config = dict(
    experts_per_token=8,
    optimizer='soap_variant',
    beta1=0.95,
)
Below are experts of layer 4 (counted from 0) of a mixture-of-experts language model. Rows are named router (the router's row for the expert), up (a neuron's input weights, with its number) and show model dimensions 0-159. Each number is 128 + 24 x the weight over its row's rms, rounded and kept within 0 to 255. Numbers have three digits each.
After each expert's rows: "mostly gets" lists some tokens that are sent to it at least half of the time. This comes from a sample of Wikipedia text that the model never trained on.

# expert 11
router:140114131066111129173150160133153118124092115091143126090103099117114107125102120198089169112105137112191152148129139176131075137146151142147155093139129122112136136128119109137129129131094154119159129166150121074129130134120126137112113100119127125136136128142106110132124139158155094089118118138142141088142142144144151134115098121106148150146073134108109101117083144111155152132148043149127148183139103163104124154136124131115128147165127124158159140156143134117119145094111117
up0:111136175174130102116107106116133099147112131132131092137140157120139087120141143136172133161118113103169149115143124132127161140107085125107161072120135136141146113152092136069134102183146139161118138115147118127143100128145148134080123133116147123195089145114131095165105142140133139149117066138115144134136117149148164144142140138168102130175105056099099148177133116112125142095120092121126118159139109134136139149106126138114102145105125150129123124108133135139056111140112149
mostly gets: " of", " during", " into", "ley", " from", "is"

# expert 22
router:142173127111126107109088139129093081107131121128146118150153133159164091105153162121155106115123130142101138108129158087155132118092105118118127156080149119165089126161116156151104126111187161114122121110112111188097111114146119161138118154159113158172120120139099185173125114126134104160110146147146102155128102151151117095144127112114145125097144064101125119115163106139137097089161153116116136123108101121157148127090118133151124153111135112110122110128142161082134109156163142
up0:161119137109116106123127115133099104127110130110140101148119130116159105140146146116148125142145149162125120136161125139155124105116108124138155125155117128120118124135124158103095140110123130096119147118100070119148079119158171128126116143140140143131120119110127143156098165123155149126126133082155145096115038149180168137163112177092106105120140082155103158145134140107156179150098126137128089142143128148141109113141082127189152104091107107124153114101089149122077129152162167
mostly gets: "|", "°", " |", "′", "″", "\n"

# expert 15
router:146147068106105166142129114112111157100149121158107139120140130094138191127148140141110134133128116155136126125128114162126110147115072096111138051131171122090116107131122130085119161143113110142158134126104120133128153121118137128113105128131122162119083129095122105165104153099144184126124113119118137054132130141112181136117084123158137148090099144166124122114093120120119157129111115158159173149142161117120122116128119095084137125124164134112184115156149132156133138127166105
up0:103155140130112093133128088083113134106109136174118099100145153198143104102148138131080099153126139150117139118179081163120128147172092162120125104128092157119147100119142102125116119102169091131134146136126122135162130113105133161139107159093138102129138098071129145145091168114154171134098104155116137100124115156140118093131107152118095143136116132108169160142112123148106139128128108193155141122116085103161164134132161149120126139132108165117115144122148117142118095113145154
mostly gets: " of", " into", " during", " from", " between", " against"

# expert 21
router:114115122129118138131156162145194171152170089106127135117140119131119158119109125128136087098089125144122082155096134128161133120110159139132132138147135102114139091107161119125149133085119107146107126154130169133137093116093108102137160176124132131156151105138168141084152152175144142132179159085131104150133153162087107133063128149105129119104132120098141124161145137109160111166154147098146121104161138092098158114132155112138156105100129114127121157147108117074109115152123144
up0:111119134144143142106130102108127110131135102104106103125173145164153135142162162092121121126147071111131149133159043114127115102148100159102129131139142147115094144126119152150139128108119135127069102143088104166130151115173156150115146148111160148156121120126160130124128101113067141142119147154159108112128116131125177134137094115122155126084118106144133146145107106070114190144115098101149134166139127163198121122145130146133104127126150140101122094125097104128164121120133115
mostly gets: " \"", " (", " p", "\n ", "^", " all"

# expert 0
router:077082130140124118122133164140215169161158123094146127140146118149117133150080130170144129134085172119120103120112129110141110080148194119084125118133141100146135125092142111176117158126124109142142147114137131116131100120104108165088077136128114119143163133120120173075138112142139122132113074151140116162166151156105131120152110162148132143124118122126171117134096114131151084085114129095123168141129114127117151115140148167126114116115114114162118154111118149111131129134120136
up0:125143092152161121036146128117099114141080120144146120149108126094133121127144142128138117133154148063125108112173109143111142126119108131125123122109145132132128104135121149067137122127146075097113147118131117105147131151152118095099141136143162155155114141128125156163112071123069149133136132106136130120140119089179111101161129122108134128147142122146122173160157108185127107149140140142125087119100084089153134109117129130115081123110134179103121108151113146102123117151147171
mostly gets: "W", "P", "E", " He", "B", "H"

# expert 4
router:140106114149138150155096120131164161110151138116124112151096125138117127144147096105114153097136142150149129132131148101080131124103143115112132182086115111176102145122147128088113136124141182109100114103130128150111140098120105124171171130114087102137150164102099185146111079098144097114119140141140122140119124107106060110136135121111134139087148155067131129092192149100150130137153152110078117113129091124109132132106134144111129144150148115112124134137169180148166117141136127
up0:159160133165116101099154089132061148119150176108154095124150089178128124115180145135079178143130105131135082120134125149140159133160146071130131140137171134094141124138127122151131120105150116119103170102138098127139101117133144144121117120130056099131137130156142101133149136097106156133175124097160137114153094129116122143158081133116158134157130112126141149148127161105136122148116108155130113080114161075143127117118125127101123146124107151126134149146140125163128153148124179
mostly gets: " are", " were", "\n ", " was", " be", " that"

# expert 18
router:095089180106098122117157143123147135104165132111104116123114117151111072127112130126136180164098103118134112063120135107146117107150154139123155112159098124143090124103126137158107132105123105120113152117183170111137108164154152113100103101117143081141139130145142158102181151130105111147174143140170170124133112122141087162131090125110125111152114121140131137106125147143154085168106096150155123156174136118115133142101134119170137128119117079122105131133090105094137102136095128
up0:154125165164152148104095122151143091155151108146101116167143140138120101162139145102118149118144098108111096135106119146166148113161101100133134118109124122096115171159172129116124099137131091103131121122117138120095093163124149094131135136150116147113103177110109087112165133112099138141098151101135111106127068149115156159145140132153158082170127097145157139125115124172121156112136106130104127076109154115084132140166074153111092114139097133136134109113115085107142154151079140
mostly gets: "na", "ll", "ie", "ma", "ne", "ian"

# expert 28
router:130169109112105128148127124136091113114129159117160108102117120125120138160153110158067161158126123153144133115129113178090128126157136116167102106129142124057130132114117096122150150153100149120106129164126101115094120138082105140154158104149115110088135166155131066088147137155171153100131121123124125119086164127116143094138121123104142171162134108143120105151086117090143168154114147149147143145126165130115104167110143111107128088140121165126127160137129086119123175134160118
up0:096089157156131148112121088148144174130152093174093093153146102158126162108105116124133155095082110115103116150150114148153118074128126091134140131123087115161137141153118110149106125138153125127141145122101099113129155169148091178143153148125092098138135129159178125151119143085134127139113130108118098136153139111117122110097125134126109116121099134135141135175183116158088148094107136142107106145077140119147172098110133149191162109102122154123144130081112128127129107130114105
mostly gets: "ap", " other", "ep", " of", " in", "ab"

# expert 31
router:156154101144166128145192109158125081138085090142134154109082172088148125139112123143144131128116117154136131154145138143094107159154107142121114118143125139088147164125169131075179137128097144108134070125126110080153130116135153112161141133117108148086094155116121102120106137157123137130128163096114154107124176099108104154080113124128134110115132137096075109120134118112137172152126137155101153124087176150134126140161127144182133103114121145148115130137137137139128171119137134
up0:133145120118140097136147098124162088125106120120143153116136156125125132145147127135126118152137099145150097164169112150122135144138088123122140111127103147113118091155162129085143120136114144162158113172083077135150144116090127126177151156105126111109114115119219107089103099150124127158137123102124095113163128104122121088110139088119109109084131107152110131135130142106106130182119109078120180072123157161142174137140114138147125114164164141108146142105149098107134124148141114
mostly gets: " him", " film", " book", " films", " of", "ness"

# expert 24
router:113113089150121136124193106121121135144097125159145130108079099104137187120137138113086125139149106124134147124139105149113121184150087158115134064153137133101138146133117121107165122150107131139138137183100096116160130141100117121139160122121145145099110129119169061117107141141126148129131108101057112103124158133123138125087162135145120138170137138131119111161120109128101166149147118154144126147127170154180108155141121128130103130138132158129151117122124079166098143095141089
up0:117137134149138126115147091095156080130100145154157125091117137162171072148161148162109149106122151114121125124126136150141127115126077111141163145093142133130124119158103136103155130140089098127108123133131076136169117156146150140136107127118127090176082160127160121106118124142110112061126107099123110116171110120130196094136160136143144098125153139147143116131134125112113060137118136144103140134140166091115114107146148103088123109111113149126123109089118095151082091137111111
mostly gets: " military", "om", "ability", " films", "ep", " other"

# expert 6
router:103127128124101145171142141086154121114147143147128189103069129105113149116109091148097089138140167127158129146126170103201125132156125149146121175137102127113145123140105128130106142106116145127114129165112171123133152150114094098148114145067132139088122127113080109124120118143156067109128133121156123123120144105092114116104137106107107119150137147093096121104151149104138135094088156109128157140148126167125120118142143130112121132163155135118163172152125153134098065099111121
up0:138129120168136132114132138138116128118071126146108153159135146133156116152130130119143106166127123120137206118171108159108148093124126127159128108123084142097135087141142148135104086140112138101062147099122100109115124131097102134108103136130140148163119144135127154179112119107119129091094094090143151141126096090145118174165147124088125153135118163127110130132154087129138125169138112137125082085131139146121120070164165139119127128121084119098127122156137125139108162136192119
mostly gets: " it", " had", " has", " are", " have", " were"

# expert 7
router:080109131102106127140125165119199146150136134086093169116129108148125121127105125152135126144116169123157087145120157111167123125153192104108170112174147112115112096113135100178150126118079101155169158139112149114152122112136101143086088111096117130138171128106116107118152163132147100154109086135094127159180152136123164138128101140119120148147082142144138083129093128118153094112144096138127138130164118119108133112153116143147128107145125116138126108120086126091104126138107119
up0:167143100157150073112181103120087105132095137145155118094127136164126145135149132123158109101168113089123106132161108122117120141113148125135100098159158168080125111132130147115098088124161111121112128146126100109119160164113149115140167098178108134127114156156137142112094127119143133112107138113123080152121113150169105105140163112143066156114149123113136135123104085107126133167178117112133108118101137101173127171152116123123101078152115165121139089143165109129123138146118109
mostly gets: "W", " it", "P", "E", " He", "H"

# expert 23
router:132143107137109086123123157117102120124158141147112138125122126135121098112177116113172103083149103124134157156137115085101088089117099168147134181125131143159102098130113112134120121129154148143110097138122139140117117133122137114151118176155146117130151118161113170122152148113078102109165120182128106170129081146148079147155079127119119126106174120130129118104125144172112104139159176116093122073136110128128099104124147148128143164104124094171104117144126148088138125143147171
up0:126102129144132097088123135141104111199111092171130098154128088153130162139103123116129114101112166151150141096105133103132163118135143126082120147132146121163129146133141173122133138143135091117094107194098106134114123140156168146076145111141065147114100132136144127171123075137088131112121110143127150129103092153165167132144126116153112129118133130092124147129101093152113116144130156115096138091101139123138112119150148133151161117093153098124167113129155117108183118168125111
mostly gets: "°", " 11", " 10", " 9", "′", " 12"

# expert 13
router:120133156119071088169113127084166111096120128143109173119139088089096174151154153109137099163120121117142138156124145082163109115149155122129150115145103115142140113148121125152118115104086130181124136118143140162166140155158139107164128114120139131062150135125113094138125170141144110144146076162150136152172132152115112129120127138160144142080110164122086092101124140149134114124111156127120136146174117165106113122149148116100093136123143158127139135130080165110138115117101108
up0:131099124109166139121135103178130167138084156175142091159131122153146145158146136071108156134156133128138145173150113107139182152159146078150135130105132164120128166147151138144161116124100123105123123139135108171146144107145086134111115152141141078124111142063146126108118105107107124140127144091106105136141119111098126141143130148142135073130106150156120135141125095075079155099124076167093095094118156146138126081140108144106127141156114141139132127146141136142118141108143130
mostly gets: "0", " into", " after", " He", "00", " both"

# expert 3
router:174086130113081126155139148075136121091106139122128161091126143103096155106123132140097111144130124140166151126158127104124093101125166159180119151173105123140142105112114122124076129096095158144137121122174139117154146169165129132142145122092120134111152118117081112143146139128165109117162104143128183116149115141152128139121097129102145137118108161123111099114081135149125140146075122125127113170132110167083115124133143108113087164187133144114132154125090122117086115145102139
up0:112144102136098144090118087163114134156154118127175114128161155162138091138131119107130139127161128092074108132144090118156163140100131094132131156137158162137146120154105132122122116131162141129109138126121132132127140132125100166155156156117126151170121135165123133125115102116122151085085080137134112177117114074153123151101120114131111123156137122133158153132159126118100145179205088121092138088139125094143141111133088111129111100160083159088110120143110138147163133128151164
mostly gets: " but", " would", " that", " which", " been", " was"

# expert 1
router:090116163087104103139135161117153116090139159085090159110137092114136113127114137170152116156095122118156120101100144099135097106133168169123144122140131114114171095136086109163150114106102098159151143132167145114150113140136114155092074122123101134141167112094123104086134161147173140135141096133154138147153157118147132144143106120128155125141091144139119096131050144132145114118112127111143167148158127138114159117147107157156084099129111135136122138078116152103115133151104153
up0:139132127110160128124077110093107107134065133122117118121138181142117128108141116069117124148110150125143132153155153147098158173188150128122113130100140110129093162171134129103140140129134099113144152161138139117169110094153113116124142128140124129111103106099117129148074128120137109151137137118138129130125112119165158157110159112110069128158119093108140106162149132134102126123127087161123141117100140134098121145124135086113098119159111140100137109153218116192101148102143110
mostly gets: "W", "E", " He", "B", "H", "M"

# expert 16
router:167132126140120130114068112122098134133113104100105122175152164135123101139164137117176131140165091081098092122124115127125132110096105107135152135130124140139129129156103137137092117113175140123101099115125136130088100180150163086146152131168159111177134135117151183162159131094118156152171163157120115134144085113143107131130113108116139081144151122174114140115154162140136116127131115104153129120128097136121091137123095166091131148130124107110118126153119104099115084182122152
up0:106087127126136176122102133118132147153184160151104110131175089113124094142157119150085144119130170099125165136146110070133110147101149109131126122167127106159124135113142122139116082115117163126103140110101158119138132151126104099147155094139126118132141140143191084150081137115129117112081094102100098136119158104123143156130136098123126139144116128117128148144153147150079140168147117133107111142132139108151140138100132093122133063116170128128130097157131169139155169148106081
mostly gets: "^", " |", " Cup", " −", "_", " won"

# expert 8
router:146109125110136181148124153159106128113147147161167132072119115114091130170084135165059135084100160158117115156122140142133131182125143127131114133094137100123102129089144120127155131162138120093166127120099160122137152128134130150102100143113111117069095125179131117149130102109088137099125168107130161068111131120128166170120140142146116141133102108143155124136122128114113104093114095153127133139114137128113086092125131134099129130150136147121187139112114139138153122087143088
up0:127137127096133138133130120135117137141109128129131131119105121133163152115162134089134149135157164167071130090133131123127139160134118162128129064111123144134131161214135149116114126093161137128115151133097124128124134095180138158132144128120136184074107139122138079109129135168139107115113124073087113148107135168107124072124104137161148101088138113173088126109104129107101135152142099140128102133099138072154125113127129120165135120141127143147139135096150111141152127126189123
mostly gets: " of", " de", " into", "is", " from", "gh"